{
  "d_model": 256,
  "experts_per_token": 2,
  "activation": "swiglu",
  "router_score": "softmax",
  "routed_scale": 1.0,
  "init_std_router": 0.0166,
  "n_head": 2,
  "n_kv_head": 2,
  "norm": "rmsnorm",
  "positions": "rope",
  "qk_norm": false,
  "lr": 0.00963,
  "warmup_steps": 200,
  "seq_len": 512
}
Below are experts of layer 2 (counted from 0) of a mixture-of-experts language model. Rows are named gate (a neuron's input weights, with its number), up (a neuron's input weights, with its number) and show model dimensions 0-255. Each number is 500 + 25 x the weight over its row's rms, rounded and kept within 0 to 999. Numbers have three digits each.
Before each expert's rows: "mostly gets" lists some tokens that are sent to it at least half of the time. This comes from a sample of Wikipedia text that the model never trained on.

# expert 12
mostly gets: "av", " Al", " Mar", "ir", " Ar", " Car"
gate0:488477553507535499512500468521505478474513527505525515463486483478505489538489518501522525514479503474505460426465461516527497505464530523501526524481496530514452540499517463462492499462499494518547518449505504515476472484452528504522507554549494558488524514504480541491497497480521475538505518550507464480516539482512477528499510499489524506536529494462437514489499482529456517520526520546505500538483517510546499516467472434534482533476511478502507496524495552517485491503530511514505477496483528533508519484473502514460529497489505522482486509511527541508518513547488525455547469532494507478472507508505486465503514484495482457500497531478490500520534523495550472511507472495521495471498464524495512468515510497511511481513518528481513497436543479483529510535506503
up0:492485524496533519502466542483495502487463505492465501487528435511499495515530465538509538478509513502470505490552499479505515513463507517499503530493516532498515475499535538563476527493494527484499492519517451432459507510546497495497464513468512423499499519532518418529492473479501511509508505537474530520484535502498546517479468504505467502517506477535511496506496506531499533493466487522559479508515506513488513539464526543506523457516490470505533490487528488494450516516550522537525468486536487503460494495481500503485501485490508523535521480526514490494531528475496460511518486495543519509531494528499532543458538500504484466518527518501547489539523489466494508479479519516525482497494484468504508468487489510468527484536497492474539499490466525478496486454548521
gate1:507482500489469464472506521497464529515491552457508546510479516521449542473474465516547520525510470527470543474515523497508495522491494474516485484470511496533523505516503470504492493461551487518506468439483503474520491528516541481474457507469512508496531540531500536486456456493503475495536472466481517504503491525502506490446482517487543528478515527463511558481466496477506507484433499526487530513486509518497514462531478506517513510523539518462470490524498530541503511501481480499418510477463484526500489522542473471496492518522520508532478530492491496508512504512483500470493507517483494530504475519470538503476529482520510508549442489504436520511478526465511473506471504497512487484483473464496525499531526493518537488502515492502510516507507560482536514498548488
up1:506499538508480446540545469483503507527502497505494504455531509500507586479507517533481509501487489484488566496528517504542511459489523488509484509484531505520485499503490513489477517522489542516505505497475516517466471543508460534537523471483517518515500539521496500540534511537510522484506483489508499504494514498465521497498487460485455498469471519459528540496526509473502484497494540482525472487486504526481473441503508458500515516483476498533517457493477512494469495479458520526458500485503472467506504506494473482487511534505510524518521494438539500524501468497516482490490508460532537466485524497525482507481490511510491429443474485481541494525593476505496484523525512512518476478516521493466525487499512503504504482481486472504512481559523525529466528482444450

# expert 9
mostly gets: " he", " it", "ud", " It", " un", "el"
gate0:555428509518494497498518490478528524475548465474545479460478472493529511475553481494466496500521523528544515444494498490518507506489505469532524476486484510488523519541464558451514486529520491505508518478501534486488532469482507506508525469512518508492583516492540476476486534513535512496488498499523490469497486495492525506465483487513439521515475497480510529480517502453457529531479537545459506540540463515509455485496491518479493569513526507476525480466516499498488536507497553521519514477511539488508526510487500490504496488493490527469504461495505487459513530495491514466505508498525472518491456514492503494535523519494500471497520462499516497505489501470460505472522524506533481507496447528499433531473470507503506517502538481499518509479477539470523481491478477
up0:541547514505529524527527536485480485511544510525480498533515503503551516499481464503547498526459505528462500478482524526487510476539524491508531550502504469553487493475494496460488486462481510516511519495490465535468498512484492512516497502527520542468499533455480472480529497507489502514478537496487480499508483508523522496481508540474541510476514540485513513505503510502509488509522457481492532502483503510485521498562484521511529535529477525526523522479536475504497513539483510517521508505520424498519546475513482509526502512498537508519507494477504480454528559547466521524523471457522498481546479525527513505476471504559492486502534455491494488480516461504520444528527526495503429486493468467494494508466470439517514501536499466489511520492532487472524498532471500
gate1:539494512477514495521483473470549481483498487492484467494548498494514482543505471528507461530514532518509514503487528494486514491507539444498519490465508445500402512545513532466486476510493513471504501501540493485501496460469554474537503522522523491492550502525534541479499542536505482537520520462438532543518501493526509475486522519507522491487507521486537501490498515522506446521488460506491496493535533493533517542490504455509499492523526498515498545497548518521452452508521517516487516480469454496470494502525432512464481513489480474484481475534508474487518472492494470489487513486491529515481508490530495523508506513483480523501501471494489568535476520529503542499480492557518498470471515469501527489511555523513521495481492524521506501507512513527525492496512497
up1:497491486501548501482499469504484479494466430476512485476518489513552514498530496530478476508499501543495487526476558468531511513514480477489501510489498526505496482484493487503491451468484504508472523477486500486509534468492534511494489507509495480506546503479514511513483509552558523487485446554481526524505554496503519475465477478493517447489480453512474520503523493500522520514515442538512519524495522456555462487470517506498491486508463494519505520492472505502454456498486482487466471493485496459500487498501499497483503502506487488518501509488515488515493490479480525567524492461508481444516510474497460455514471517542501494533520409542519470484486473467535492509494516505524505537474472507527493498499489441527496494545501533534525479534470478446489509487463505

# expert 22
mostly gets: "In", " up", "===", "ate", " $", "ating"
gate0:527483445488502494504537512466487467516502497521479542490515506519493476503494470504515468529511499492479489485503521449512525495459519480497496511479528523513508485498477511513517515510507509553491497464436522551530453530520496500501500485480497501493475517477471521550449493468478500515537504498488508486508477504492503513493482519457459539448492491496521507504498530492509529497547529473455511521548477498502482502507483510457489544500502438479502493455488480526517516510463538440554513491495472520478552468524497497520521483525513456519508506517506494517511444520545483502422497513495481497502487470468501496565487506450481491513474488521492524504524505490538504484545515471499452536546529511489527478491496510543474512474536494465462499487454457510510485474501520
up0:532494481480399490507501462476523482503532554540502553485487467514508482502467515520478514518466493472474456463481502550470505497483500543469523454430457485482470522498490495506512524497515535490469486513511553492485456478500466535524493507455516508520529466490466516496471534557509483509487498515473472517511485522526471517541473529478435529492488509497503534496496488479497511491486503476474462527503503514523494558540524528489499542481527521494518516502466454551472514508495512479501510520457506534491550502473496504499508494488476504482485479481489504512518508506536548506467493496466466502517482520497472509471442464501532490498473494492473524495522527508476507506494506514482511520518521531463478480524506500495487525520501515500496520462489471492484547454507526
gate1:556458508524475511492523472541454488506513452509524530499478534476503490480497459532504475486567471525505507502481489493504518518552492556454486464566496518465568540530489488539489480490521521531485479534474537482505512507492511507497522490546505489499446517502510522500466476453495528496494454466446487507523487531517504519513462502490492502485462480507522485545457536483496487513526489489524498516486531506521504510551559478504501507474524510467462489527538463497522536481506477467529542495495505485481474479519496480523493517478472443503514495489516500489486471502510526529451524469506454477509511484504531491506533488521518504465487464495515480507522487530557483485497498478514499535489496504504503499532492475463491454501518528516525493505515450514472493471525507
up1:511464527512536494503486490496500477484553491561510483505526454489527540518480516509503525479487516487504514466557529479524516473479495499488486505508516476497473482525495479492496512514566496476463538546485527531476463490516473503493542478451546505508518476517509495506539502536506515506534480517498535479526494539515487504461474505458502491501537483521531471489454493510556516492500522496478502498519531505540507500498525472480497452496490474512480503508486500562550512506503471474447474493504535510529481502471498520526513492419502431484495515501458484531510508539495533531487528498520508472522507492489495499523506494548508515479543428507522485481504479525525549466537518480509497473453525520468504512530534472478477500465504516473475476502523471516489505520496472

# expert 21
mostly gets: " M", " D", " U", " O", "O", " re"
gate0:499491464495488503514507477458503541488512493544478510501487498506515510510502463483500541464509511516491484525473497516531494524486519535485524517535541494504506497516503457503475505511483508476500546497452541463510511529526492520493523472494487496531503533489485504533503514486461521528479526498560501499521482491529473490480496471458530502505498489484478483527522498516490462558521489495485533499547509476530486473428522486463524497528520535522508524524540464475512490473498493513531413515526476529524489452533497528556489456509529523459555539485465540523490450453523488477482502502455522494520465487522533508474422494539519493510466446512501507533491482490514479511482520475521524490493459517495492510511501548525511512523520514490479495487511492516500490486488456
up0:538483497509539489466491528510508517502470530502482491502514524493476514484517531481504475495436486536495477480487531496489486494496439520525513510492561504525520485474500526521523469497475470487462508549515484509478497502481513553462525540562555490491550492466503520535467438522506534495466514478511496479512478461477514514491513499492452514485503529534485523536503491526545496459502528494524538484497496508497531508459467503495516514503519466520472506567443490513456507528533527486500493472470483519480527464504513512527487482496503494475494495484489442573522509537487525506523451474466475480517464499473490473481507460528533516501524501460500530492536534511510515488501477486468509497486479452463479482482494505502514489470488468495518460497474507467529493525505484
gate1:536515529447517493531492471515513479575513482513445468502508525504504479459534498529504512530482507495512503508501514478502489477516501463506511481528549466436492492506492440525481537529485505548500504532547521493495505531493472486503489464475494530517514496484556505522494514502464478479528543469490511522490487494527488494454501495489492527476526503510487497497516503536509511472490496502538488470524484477492499496431486519542484511477499486542487471469549493534497455545497501537480526474517422546490529492456504513511490476535514499470479538504464482478516533521514477507503479485507517475520453461470489495518520514490468535497476508471489491498504473510513519480450488469538485529532484495499503526478487528533511521435527507497487504476460499514479508489562491
up1:525471455443501534490526491532462503486519552535524485515475497529529514538444507504469506468524492536448513528519478489518497482487504481489525511508492512513492510497486497541545472507503526465500498529530475517516491521541485463546511533533450429498475490490554510496527512509514496517489533475486519483479494485519478528492496525513477515496525494447527497465506527548558508484528487532504467493484488487518522461502513496523524520500535524514502468560509502530441517463529488508470521484517497516530521486517470466556474488518498500533495497506512496530497516492517526464472508487474518472522480472508505478502466502496465516493524490501476497477463487436546493501539524451505480534518503540480483541564510487456489500471523502478507504516522484493515524495519517

# expert 15
mostly gets: "20", "2", "3", "10", "15", "16"
gate30:527521498506451545485462492536504505477509484477473526512517437445479566493518473509492467542489526492447473502509477508500446492523513513499485492546502527523483516517518499532539462515490527462522481498493531516498481490487539524481481506499507535505523501487468458494510511472509516500533473505482430522492534484517472490538491512520483515523502520544502517461508507532506531488520489496530493508480497532492494503483477502480532478484486478483512461476506488526420531501499469502490522487515523491536524496523498455453507513503483485475534526474457508546425524495503485535541469531530513505517533485490521500528518533504494520473517562527457489492476501512474520521576496481502528504513520506508468501469517501479509513527527489492506490534527480509509482553487527
up30:499521527517549520492564507502526467478483426536519503452501485508495445501467550479546529492476510504498498521482461481517497505513514506532553466510482501491473518481503452471469528479511508481474487506480548517488507480532531463497498501550492518487489490485495530487477508490510493499504492518500493528475493492498507536460504514497479517504531561483486526480510478461476507502520496481505488519500492472477480492478499463478458485555511516479484571489473482506462458495505488515455544517525518563528509453520528495566444504547501506464522505466532472495481530482473489470472467470531520548493520534524505491538486531519504485466519520506497522524477549517496476507515545524490477511510507497510514483495489484499492518468461511499536501511520458499472507490487503
gate31:451465484504531575491527511532476549504459466504496508473505520483548523446527531479502518501515490497506508523512485498477501509510502511504460484456459493516498486528490527491548496554528492496531474493493547489479482466540501536504502480448488476513481487480483470525568488488510527507500498482499432510467474531500474537464491499524511503523497502522478477487501507482486498497496526482501492508526506471538459504530489492498500522523514486496502522490514490476500442465514544453484497531449450516517543482475510459525471491496446492528515510490521527465491498479497547489508458492487530518546505496511520512478510543484494501466471472485482502509506502482493510464483508473487498529517478480460536518487467511474502499546543480486507477529572493505517475474466551
up31:500463506501534520520476559543534499480496523521497537505510494501524511450496504482501475487532511471466517469494498483522489529493490481464517495553528473442451515494539504515488551504500500491533507499460465462515506495499522510461497449466517522499504483519502476490509517556503439502524489440485464482514531559478444496501512519496492442447506507441522509508504513489490500527534506468489509540492476492500526471509502489481479505466485535466497531459478542536488518479509502492515553522481520508510465473537467490517459473588499508534493518472492462474476467486544555487479475513545495486522512516482503504496527502493508515499515481487496479527464482529514465517504492504490508514475529493505478496487504496465473502489488471461484511504490491509536473498480502

# expert 14
mostly gets: " and", " The", " he", " it", " He", " also"
gate0:515515497471501505509538531446489502502529506482541500509531501514512524451530469513497466513553506515482461519526512489513557462508499455510536497485476493488491511541528498494462520480455515487496501447525449500516518498496500535542516465529529496497499491483506501475490546491457543492509538508491545526486523517528500526462464547499461483486485498517511487465488480558494484479494490503502493488498538502470472483448508532525503467503553556464493489475504475502483503505526516550490521538506492527473473564513536495553516497524520473522505523460428498488503512524472459529531531498497490507508495489491510501520537502486522462487502534504495484501508525525504524522472493490464513514508493517475495526522500509528490501533419502488513492479509568509496527472499499
up0:514545553471489509460503530525522477433524500482484442512487475556511482490521529471505513495505488483523535509482501537475493457506484499508482523546539496496470498508516535480519510505476506540528494511515518519518475501555502468485539541525522496499501534491528503488511518476481494484481504526490479480515490467523473447487526531506550536519523542464502517467541523479503519510522495494508528485500506563482484517522491498498512502563491529539544508506534529480512510513518499508509521465511498523509529514467486502492515527525460518557441511477524496507511519521531539475517509522541504493506545518468523481498536495530499504513479443503527488557489479490463488521520507512448482480488523488534527474471515504441477545509504500518513523500532475462479491536490482
gate1:560515477486502548503498496479491519549532495516510452497478491512504526463487531473530469478467530493544490511468520471515463526450487517537488503474515446469496510481494499527503453481499501492529538528497499475513470468521451484463485445481520523476467513462449476488544512508475484477501533543477493465524507461466509479473469515521505536497505503516491520486505506512490509491529504500528483493506513480455516490459491490501502483459513471474484501525481545515499462479500509567485518475486488448504541485456484515500561542466527511480463524489514491490529499482516486460491516471552520476528466511534519498511475528516501487491483525509488455503560525509495527501469531477495519488495455504536486511524476507518481465511528478484487525519532506472494481524508540
up1:543502500489480479506516458442514509561526474506486527505479519497491534512529479471500476475467516493513481478507510501476491471495496454514479519486468515522490530485515508454499466506500495496485519528509508522507459522476500486495475511488527528542475547506494514501451477491512477518453530531525504509530520504507492514506506532481507413516493524480500465523471488500537482502480474509466515483471516509469511518481503495487476529527513526528504506481536501496492509507468505489498537473536544490485487529492469522483506544505521496508511491518580481510474489436498487533545489529497490532506485481498457509530472469495505500491485532423527460518534525494482483555523457521508465506573506503495546481476490506545496497569531484468471512513523531463497493516506508

# expert 20
mostly gets: ",", " w", "N", ".,", "-N", "n"
gate4:532504526487532481515465532531452506541495507523489524500531532455534478501498474479513485516457490537562468497503540495487485498478503467486490535510497497536529534492509499500524498530518480490508522506493535507498470514523478481496487519493451516501489507473500543496461540494533536502529508506507509468501525506454506495502499483454483481508549477500512538494468496452524522514506532544507514506561481478519494503528485475538521505532433503482521504483484507515438517476449531506481442526497500516438548478489544545486491485521537497513488451504479495488488508495502523490429533467496500484509539490477486506508468470503514532477460519508547455502516496490478504463510513495519540480484500525504452480528439480527510500528508509512523513516531489528517525503488494
up4:517499505526471476480509501506486475513483532481486505486480477489513478470495506502501533488544483515543481533502561502534520505492485466526477479449556530543473494477480563510504502459495535545526555501478483474524548498485521505508504495470505512493505518526544529520483487518520463534496518544518473532507498491495523506498494493493528497505495493515485521477496515507488516535521514528480494536486527512505485524474517443553491500549542527467509473484481472500498521561490497527476478555487466471504473468497527540465479488498486502485529506535497494495511537523526501454515534501432488506480575475538494502489498499547549492526519488561496469495492510521506523494554477537487504504484498461478487485505482485532478528501460533536511514502531474498479506519480524
gate5:466491503517461517498502537505488492472484521447502482480505562472470499521521543502497500518483553494516502483516456461500522469491482485524537506491519468515538479497508497516480473469455559482478493522521485516491467527532490493503533462515515476508497491497517471533524485489507462494468479496481488539482494539521486518490528479496462449490526509506468524485492443480546513481539537536521470508498492499498491578529524517520518506536544495473475494470455488465496510497498495474516509477512514492517457558497494437487495517525552491505544511476518492519520477494494535529492482498509530514500496481493510499520494504469521451451523477500486561532536479513471471528512499554487556468532487470475487476512491485510485525501537550515483481506502532501495511472525484
up5:508512484510505513504534453520496474509517501517506503479477469518487540503499532503490517541484520493480522482497492483521469538487519494496493505488515512461545493506483509513500499492499508507520492490522496493496524490539484479477507519524488511520483512416504528489500561520481527479541469492493510516475461553468512507532493507472529495502466498516521485518481455472482533502513502507458528527504497577488495504531487513483536519509465479530537542481495470483491482486423516525494490452500507466555483525535492473470454500525494488518515478491478503441512528536481520429531494497519532467478505485543465509545518489481466498511507474525543516509477454507515544474520476477477494494497529471539507486547492525486496464497497471472496446502535492520544506459485544

# expert 0
mostly gets: "ap", "og", "ut", "é", " York", "if"
gate0:489450510499523507476481515561512535461504517514476496468480491488491538499495451491478536504529471532488498515499467478493474460558526486476531505485536515509478522510483499505478500479540476483508510520518456489511517514459483511504498501522518480518463535544460503518532482498514533516524506517529496465529538498508471494516500520520482514477482460532533507466513538510477504498480521487499540483486521519506470525440451518465512502502491465517499521551503476491535525486478506482479549484509517543510502521510474484488496498510505505485551491534475532510529514493533470492507560515467454510500470493523494488533461494501501486487478484473529579470433478470473510475503520493523470510495535472456508500527537552535532455494523519499488474563499507500509470498475484
up0:513500491508519536487500515548503515495526532478513538514500492486522493468528547530479506460548464495508499508496498520498484518494484488499439492514460532524516479532453501537505507519501489471479541518489603522447482512520509474531480489511468495507537542457504439539446524490483523556487489536498515515492458499495455507510482478509512499467487488536485510498492519466499495465506555522461475482513488519550503494483533509523545531528473510510493509526519497465496453490492444512481514503493484469510502463491516547494495513555472496500491535538499515553511470482514521484537504469513540494481511520517497508516497546491531498512479506536497490494503523501492464473560473522483484493491509504512471476509493527495506473501512511448481506455508494479477529487503531
gate1:498484473508478519487513478514503496504477514454504502510483502473511500553453532473453507494488465449490498453475498480475463486422508558476524524520534530514466491473487513510480467497536518514481523504448469486509526511520514543494533501495491478479552459511536503492474497450476488517482501469483491512517505464527468464489498521499481494529519479534515487519505465461526477489510514504527534469491512549517510483436468535536487521512492529503496492483464488512498487459500501491498496490524499488519558452467465538565478504467502505524511515492510522497521530507492498486474540505520482529518500494538540492486495506446503503457495507489464469493526478523497508507469542512495456501527446498518454493525507525535502522513513479541499520535538525472503522522467520
up1:502488491545524495474497488510526493534514554513512508474511557487462496515471532535511492481550449532504509502505478527486507492499498511533476494500482492481522491492448499529496492505543513456547504463482502487520529495495485567464516445490510544496486456470487505523510480498480504520521487511484516494502482537497444464485513507487490533485463519526516458491496458472457495494503533506550486496478537528541475462490527556459511483476518510503487536455521480486482510515488525544532488507500456493538527472514484526538506489490505554473450499503510463455434487493516484496537448493499444535537501493501492517486507467524477519482481520491507460504504534525503453501476507505490518511535505502480495466474513473487503506503510545523499461539509525475518489484503485

# expert 7
mostly gets: " S", " T", " m", " B", " R", " K"
gate0:489512549512511441537495481505497521498522501539532513493563504520518511571474513536531470492501450492496501498450484527516506463511504477501518453490524496484486521441470479522507512521518502529554511495485473530519494451543493481533528494480483554498494517477485538484527473491498504470487512506501570494542514519487508495476538507481470515483478525483496506544503474460542483505541513491502499524488470507517513465505527475530511495446520521470499489533534528514465492497523480482438471480508531519432518520493449513502456477505523495508494486504506462490516540562518494484507497507492499504516522491526482502505495493508503540534501508496525535479527459491445482503500469528506457507478484486502464508548505476528489501483458500519467492524475488483476491499461491
up0:490480475483484535500475501492525520522500479534522488477518488462546513515453523518550461493501512505493519509480546498465493496503508521520515482507464502514481496513531522493529445485501511524505477530461500521479462486530459509458475506477493521506546514514495506500508497497504458480532492496534532506525479503525511523490495465487505484472502489448486515516523501448514477499460509506540532493492510517491521546435508570559439501508522526504518485510559523504541520459478509432499523491537519476464508524504505488515519512470529474504505519535519469483461552534515522489538470507519482489487503537510479517471498502516455569482519476480487517513516476520461491499535493462504495513473453479473506496506424472502495507500520483492494496510538518505506515543486517
gate1:571494490517521488478510548511489471500510514522501476464495485498512504525510476534497479502503498486535487527549498486499473488502468476500504477508493467481467503496471537516476472477501459525504544467515476436499495482513495460516501501514510481494528483503478481508485463484504492519503503541478427474479466499483512497512434462498483512488523473528519459474499521487444497491490519525479486494450494502490529537493513537485511498495478495528493479486540499468484476509515464565477503453499513514514479479524524528477520498525518482523473503525536468496491495518506481524505542525485564508494519490478518494495531528564508530481490533537461476502559488525553477480517510507527500502503536508439512502492454490463545535491495465528555491463511526471511533516527485
up1:534510502469498450530472489467567484480527502513509498502495492433509541502532502492465501489494485509533524525499505506512525542475545468474484477532508526479515502515500457494481497523473491522519487496460506484506464472463431483513515522511541478518503494510518488516503476506494485511486546489505476508536522463507512494556511535484544518496458480490508480459501527525510482428501511454498505476512519503485516494501504463527482509523517482535523504496578521518530552488506508492488494500514529478461553484491511475466511485461480472492493509449516490466524485481537463501484468555465511499534485490517492535443511481489512481478490483515497560476494467512527517494494512510516485534520450499459459482507510543462513488500488521496487520468485529507509555489490494

# expert 3
mostly gets: "or", "le", "°", "ia", " time", " being"
gate0:499471488545509493469512481468499521491517474547494452547501482470497451486485511472537496492531533476528524494509481501520504535520489477517487502471542502491496515506535511470461503499506500496453526489515496478492495525498501525507455480490509508517539522518538522498491514475543490480502472505478567524517481534501538474503516511489518566492503496480514513462465503489505458525470475521485488536462517515518501477527465480532451498480444479484517491509495475497441531475489521491478533500474471514533527506479518512465507506527474507471501493513474488481504522533531487519540466508508499477460457534516422480505465520509499512484570493492515471533532520451452470491485554478508479503457508516511476502530485516537479485506497509492480509507476514479538528434526488
up0:525519518471468513508470454538510522519468456524492465515519492492499509492517521513478518508503560475511481471500549510511484509491541505487512520505510509519513501514511495487503489490464538482492494473500513476500493473515524444494490526533485522463473542495512497494479502507486506536540505516480512461494492494481485488556487492479500512533483502454516503532496506536503533512512478484504566487532523529530457514466511474565492558451489503534450518544526511459476464495493516545500509466527493485488456509515536482500515486525499489497487476515470497463463462541523460520472515519528514522471523504514507497437497503479524486548476476534539466544514532554503468540481505493475514495507505446446454522501507487480472498471463479465523498508496473507515484504467504
gate1:506521512494501471481509465516511514483490549526513562540523457526545502497505516489478491507514504497490535499470543494522529488525479501496539504528537551477469530513499489522476468516475527468475548494527480556511479520536483468493493507472503533531476524522483482504473513534491524529490470539491500505549485501480532529497529502478492483497535506561489447497532498526494506517505494476451477528503558483498513443488496512508539504506500515509484472492477517483542477515484523506474516475494493495510519488472555494540492493497484488496492547521500508524520481483459484471486533444539471521463527537518488481502516516514548491536466468523505526470529464497458469454517518529473523510511529497497496517491543492493522505506528523477533462476534521564513507492477543
up1:534494471509475502473453473470515526493474565510449532495509503486498508501487501505473463518473495489535504497470561517455517469480523475480505513413526498517543491513514489477527473538505479535538526515512516500490543507520470505475506508456480497495509490504510515522478494489540485519507503508487506506508494445510499479497512451498459520541504517521511491512502526499518516492521485544454506511469473521448503507482497462511526489486540533473563487530511487505488473480523538502476496475521507567494484523463514487477494550487495498507483521458516492511482547492531531531492479493553480511488550548475449484532518460520489514535505503478525479490562512475490475484479476530549499509518548485504506532518543497494517509507490522496514479516449501510496492515492525